Experts of a small language model.
Size: 14 layers, 42.8M parameters.
Experts: 64 experts in each of 7 layers, 64 SwiGLU neurons an expert.
Training: a variant of Muon for the experts, 273M tokens, 4588 steps.
Below are experts of layer 7 (counted from 0) of a mixture-of-experts language model. Rows are named router (the router's row for the expert), gate (a neuron's input weights, with its number), up (a neuron's input weights, with its number), down (a neuron's output weights, with its number) and show model dimensions 0-63. Each number is 500 + 50 x the weight over its row's rms, rounded and kept within 0 to 999. Numbers have three digits each.
After each expert's rows: a language model's description of what the expert responds to. This comes from a sample of Wikipedia text that the model never trained on.

# expert 24
router:530504559457490407617531434563447535473497543481509544524506434379476471454491510537435455507475496502436460606480544509451582463517537423556462525487579439509471574563519527518578490416563553
gate0:569519471538464491415411633502522527449498493572442465499529465500549485479404556528523475555515508579480449506490521440471557555500429508632526437488576510585543484423507452514455511429511555
up0:477533456484571571515598470471460518533490539470624552576463509485495582545623450574512575491501543489517507386484467498588449409504521411452500568419419506486504542514534428459539523568471502
down0:554510501520483528415474414517554536494482464492476434457393396443505518474526512487549499494514541440530505417497513542405517457473512417503480541434422529514492549470487501531498537540487588
Description: Capitalized name beginnings

# expert 29
router:487478472480390472604533450429614583505482479447484518455466517452557505480518550572510464496508496615565494502492539450521439410461470511560490465532456476580538485518449468459547546408538591
gate0:500426440485509507456549523576463475520486470495532535479444497432472526434493482539640452468401455454440603503501440569469529539460510544456509509664521552575437505551483494489449532468442435
up0:456447434488460496464479591490472536551551461472503523418533539473548454462461460451500545458541532512487494484523488475534464559514511617551506384524560507683528514597406467508518536432470495
down0:438466474444477562474526563556507412444570433562464476449562497462525530488463569517491404412584572499480488490537533500454451459391545494530484388493527503488518544437444520468499560557505406
Description: Surname first pieces

# expert 48
router:451477588423436516561475506405520546531414567447506491442520462522600482472586492567482523579589580529438570551464467516451559446488516475565509405477411408518541496435556565439568471473470472
gate0:476481399526557466548475525510576440526425437557490530512440439519483589497425441402514502520477552549569468568464578521489470483547403472570366497511443452437482464512527376502525593459495492
up0:409509475510521439569478526473532489517452455529537526496495387470556527438468458455530570478468497537617561657459568538497459497523438438557475415496404411361468501563438477482497542499475500
down0:494465520394447522512565426526550497389482401542533558469533494402570468593504447488553541474576451525534442452542474516525531472525454502490499531535477576494572464518504438505608484544504461
Description: Pieces with v and numbers

# expert 7
router:541493419483522556475516482414405505552502459483553406527592520532636581543532522506479439489499511539533475485463458504481459502501409465476519500513456457473539525529576474525530498467499588
gate0:504506516509408570516582517410536557499519386494516505505532419499510497549461536527505534443445543448535446531591469478531495526477416500486517515638418540479561544482600545483532457564450485
up0:538547455482585464452465457592531478516476550526454516473494551531516574462495485403467498520522471527473563422412489610486533466486527461592492498459532475515459525514502428453487510452554513
down0:542448448501589469452408534488442452459536456537530470541455512448457501521528501452556446509545465470530473419442517523517403526517500540517487464456520520413422467490485535427446500555503559
Description: Prepositions after clauses

# expert 58
router:543414460504419396454482522437410517553516502497504518516541488489397563441552634419564403523410459504456483473456569483474538482412462488610463409428543616614623544414502543479542453488574530
gate0:453512434522603517393356533432494512453490478490405546499455486498607461560431487517462503457530476575506540515472529544515437480531526496455492472499524529434549479557550630478450490563538459
up0:614494466485567509492556538549428419553483550537470471485440542505521455564466432476404543492582535503527542512553601435556526467530519404588514457463599531490504459435604491490512466553454484
down0:536550452479530483531514473377510532460424542532479406446481424460538521480511517506562564497538523481493534524565521632482485476407492464547472470520475376533458517577411529516469394487489399
Description: Dates and ranges

# expert 30
router:538520546568481550474441538407470506493491502475528472505420507434475453456481435570461484469514454557496438531393413527405462526476456409577491445396419448487403476456466449516442511499494504
gate7:537496526495528509519469467495467477459592498459471540484473502438492398394617562546503506587463551398519518527447496525513531390430571521548476539489444495595444585469524501532538518361481507
up7:550446500546492567500521516487497494455499524457486540476510436519468359539441517523504552600443474473467569475409447419429588524514544461537483484535593506534453464526489484585603484480487507
down7:528455474460431573529517463532514456532499450477413539507461569515479553552470437526486470563473431480546472490425526549536431395459499564610535415437490481426452492466453525492595539421436508
Description: Articles and title words

# expert 44
router:526375550460465471500497512448507496443556509463564501555509547439519467399598588529446492613483517433477513428466483537423548443442539477449508474529482473537512500452435449600574506480495526
gate0:539449511478552531527462469470545447509437499484619560582410518454494481467444617506506481445455527478530526466476431461644430493464558474462527524533520513516596470495579458469557640503471421
up0:562453507516509522496448549484413545505423467550575506527362481477537529493542546510473507435452579464436409466593527471586471451537491457502465486486476496594503438522450561537602581553463514
down0:464446539537478559544588444537401548552419455492541508600474487507552446611488527586510471495496532442564539422490550505489501471476458526500420458549471435562563530485504466501516460458537596
Description: Year digits, capital W

# expert 2
router:487451481490413541396509570529426495542458460494499494524401502532547548507556467500490523489513446511453531577469574499660449516465460485586477463615464483473465437494516495515516464484436489
gate0:417467615488465509376482569558405523487486606535440485515439572468548538495458437427551481396421530523529497497481426549474429437485537543443486538522554531546563444500512468507420513458522539
up0:570514523493500486431492525463531479453444539593468484497475488419442494581536481501473456456419476567512537474583379449593462503460506540498562475434471460498482517563376628475548570478508444
down0:556376399497579438546448516559545569580529496415540376558410469514514533483534533582550514494430516493521429539579453503600445454548456506475508454520569478413425528500510482461486403505499542
Description: Word-medial pieces, role nouns

# expert 38
router:579521471442547434485503520467481500510575450465486455469466388585409453485519507500483544481423464481452546522505566556548501557543511509502484460436569549487591493547493455511462535528503547
gate0:520509479478565470456499513485465520573532452375556522536545551499470425491473459561506462508533450579370526515430545475508550481482545490554527496459406423473519526547506568478463477606553475
up0:523511421525523440521546363595474553502488507488602497530572508482522541431492542517463482555423443519414500510524461489494536448419514528509569520490534577534511412493535496455505458479543513
down0:507559496468462504567586477514493484518553519510506500456485467481494483508479480547588492444608468540448514498477567525437427466461451478545493535404441500394486497422464465422451476509432514
Description: Layout markup tokens

# expert 22
router:502477476404587514522441502410528394519411392484398447483518519441478581516404499577504482470511496507572479514528458390409494438542487542559537514546569514521520526439399415392475474505499494
gate1:597476504532469467512545556377481446533350538515495507491476424502528382585473392498486450519594448477507507461424475538565454503504550491441423524505418558434446471472424518449452519538620435
up1:454513459493531499487423482572625553494609464504479541488486576543464572474545601502516520528481560503447503509631582473408496486429455514608543513453550452569512539479545515523571509451401531
down1:490524453370508456542530451521368492476526424556494547546485538557458479582508501490562616497564491603522500461531474450516551542382506456495459505532502537456433536551571503421512529387526577
Description: Table cells and line breaks

# expert 21
router:600588509546411453482523476494484445466531502521540443559542420530522573498468551506513504551497465445469537503496423533515465494452536574531556497458558561579393537581505539474513521428482444
gate7:533498412469473526492538421542575524521436600506568481499464569333426545504496473498545523512512506493507497516449519445425488466421535480480380490461458506385558531505526546484496510461501502
up7:399523599523538571454441560455381465476587573495425481486455523498676413546474582436488442615417427536531531455507463533460547519597500578530427389421490491587494448492507565529446513384512480
down7:505428491521575593465495523445413408518517535570420467527447506474461527491516534460553482545499433534526510394487515504527568498584507659469507498504582482503514470567417473461431452494452582
Description: Word endings, first names

# expert 14
router:472460474588508546428599440604510517423508478591402506514457570418508636499550471508483508426544501486487463570511520450494513405504506468430583585483436452456623507492587479414384519434522521
gate0:533551461515546504462463468538483381589528473461434502446544473501520522567532555465560417499523467480553468517476522531511355459451517469497438491498484561499443561484569530423498482567506523
up0:441449500532564402529434468513548562510490494538507523522500453489612534475471435458531591543454530530545450526497449550385570537413391499545488549500478508524425448558532452444553483452476501
down0:525614449571521574484505549524513482415580567519608385470533423511592602548537530345508576530509536617531523410519520608472426530433480502568481482499529561578442540443486489507463511460530526
Description: Prepositions

# expert 19
router:447520428447521532570517481476453485431430450590559657482510587469515409526501483497559483560434516468575387504474405502527508605564504517476582565533482422496414450595466450513451594547498435
gate7:482520521454401484489560512405527448454577476534475563533539425449501502553471410455466522437482492505473464560528444450509505467441514464421552540514603394541513469549534450592489543530488569
up7:503511513523456424530615402464481517554459493557480494495592470443389561471516528500623485528441512386588615468492523502517499483554543470471482510502520580536523497489512535481466595560469495
down7:464461532558528594586477469504472492500491488407441509463578450467545527436511419399504530410486510513515438504478561474439549472487539525430569428563540586528512566525508511503443557462528525
Description: Determiners before nouns

# expert 47
router:503489459501537412593490517593436495500545516440471484454533586483440482507529569508478355585564467593494510523446475446591429507574626528447445505475536590440562453420544549459466559497519481
gate1:563474505472460504452483522466495479516516555505469475518489534550592405540542443487471521546544455444496480442533431551469472477546437562489422462539529606583453474585381555547546423526491550
up1:527405461503473521479500507480485381475405574454441498531527489497603447609547448471523530458547474499455535477532421445532503518578488586473512503528577568593578593549427537538507498554380521
down1:543517530603438488487537480574529475486534589446507546460443524593532450490505557580519468512613474475431443551398495546545569410533507462557588558493548597506556515514525486611479563412502564
Description: Abbreviations in parentheses

# expert 11
router:430415463511451528572466469587518478551468439481451432555583476541581444509466527489470522460454509471513601459610563574419503472542506557608538475524501500515421474446526526584435493361571474
gate0:455392436517519449588536566431444462489534524594555511479412508460478493495506400523503566530488429409498550410448521517499516424474512520550577576493612558487483545446548469535532625511509381
up0:513416426517504501587529585393427436451550451599552513545473483440441555523471423501559561564505448465517528431421453537505471444441493488536562558515624588497486548468477480504480598453501420
down0:500524452511524488517494519469526517567538499553490519515552553564496520574572459475491547447484517513484445534606416431521399439535459499564468465488519488459610520527533616538456583522512448
Description: Name-ending pieces

# expert 13
router:513450439478547485507540567385547500514420530462414489501504559496607469525592443471444444489493525456618483556516508464495464519553499571390549475419487459494572433486637468491431560497453492
gate0:571506549483571584563478389440448465462484416463512476491468541461513537433495536550511408480537436543454567477513629453375533473544517509479413506486565603475522496571455540453478526534570496
up0:541479542504537562520491465445411449519474470485543531535456497468483508466505465535519474499496507536468543490513537494450559501539462490442387553483599646526530472523481506464462564534640510
down0:524488491560534369529396485590507522415499449401484456514529539436474569518517508448513481472548486453501604471469554415477511514542460574506565523506564438467419472539491589543497494522500529
Description: Sentence-start prepositions, infobox cells

# expert 12
router:506484538435490414477522479561435518541584466533530512536520540513469528445560584445530441576584579452574457561542543434481554419542588449484533517432534467421437455538441502572474427532408548
gate0:401581431543518469502448512575547412524488501600482528471467523465488550470414466460503480427535546428605500530539526501520583482536408438558494537538481426503514520447543531570454522542560496
up0:486460560504597581532522433523457444435536495410530475498378564488440457428592468487484518529591505479438692520468543463456524562488473516524418517524497521564577530527559445474518504556461511
down0:521554490433600516520469427514495452467523507480538577443526590553491483558606513531584533513461553493477451496500574493423532393563465510461523564565522448506461517408402586484542486538504614
Description: Table separators, units

# expert 28
router:525444521522457421471501446493432432570467497473510474428562389438539430593488430559403546527421573460511552417504503538550449502464585511448435551538474501533548562472476440440504447491527453
gate1:412525476511528517513529366496475504635551500546429511508470454561456477521425402492447433544483526543553514502448461521412515507531409509544570477549475436462553502524551550393505490484449455
up1:466486530478505519415440495501455437414522423500535513511523515492539438521548576491500550384538620558440547469541568437498497516466511546500402536498460507534495479492501549601442447551542535
down1:475467466486454562526455580517559495498515473490456514493517468416495512459482594588415487499474558476573553586624526475562441499467470448425426443460486492538406522475426505470454379549488522
Description: Name and suffix pieces

# expert 17
router:476453531504469524579478483463525520545535424454491504572578472451491554515573588544482554481551447552470469432505487543483522450576520563439616491439494459485487507508522392597473473583469548
gate0:556534529504574542477599503500483588579548477465501485405518511461502523504585540483560484467534513512478475492559571420432543450510530514521566475520462452543552437442501454566481548465580524
up0:509490521499423533517483515493523539469625500422558520478603535513589459489533503472493508492513473510493497455519529450577560471540492603514389446517423522495510404405477567561490545537568450
down0:441441502525429505499421487512512548534544498541489487451497582422474513502516477527508485540493555450433520512411436501584660511529509516491488469435478513545421495583385522530444524506525469
Description: Ordinals and list numbers

# expert 16
router:491514483586496520497430575621516509492480564437444582516497471502444495405473449547393513470512476483500447471525431514593514588547593560502540537563527525384553620519461428536557507539476467
gate0:470539458515472496555540556387502573431558488542502546438538536472474597419466526524463540553519513560532550525533464501540519511508560506534525446479578551348450474588447547537498523537473560
up0:501515520483481478496483395537475493585457552466511415478459511469511406541530419481595513481497431474486482491460593608482410545419425529519409502512471465554506541446575528465486440482493418
down0:561471482493495471470548539508502406526438554455505448601503590555568484481467522555397504515503467450513525564478542544645473547500495404492427484559474500444477521512480488539539514461462522
Description: Infobox field labels

# expert 53
router:549548464479562542497488578492433499443501476536543510489420474470504449551541514498572474472558478537508499544420535538462521495520593411403488506512557428481444513486480473478468460483526593
gate0:517547545504457488482425533474476558545435421495395496527560500457549425479423564544455516468527468482504507548468544481417537460592525576485530420468575422530464455519523581613531519457489523
up0:526573507475484540436454485499499567527400457531458537460621513548401468488510484423394493403496445520596457517538658483521480555582512550542485475544608470495574490513499431509484499512531502
down0:531522491527417501554502485487500420590534442421483458515632425478544398496497524505549563524512587507566584534491450534469476529504568476572538413620499515453536530502558513527551499506547483
Description: Word-initial pieces and pronouns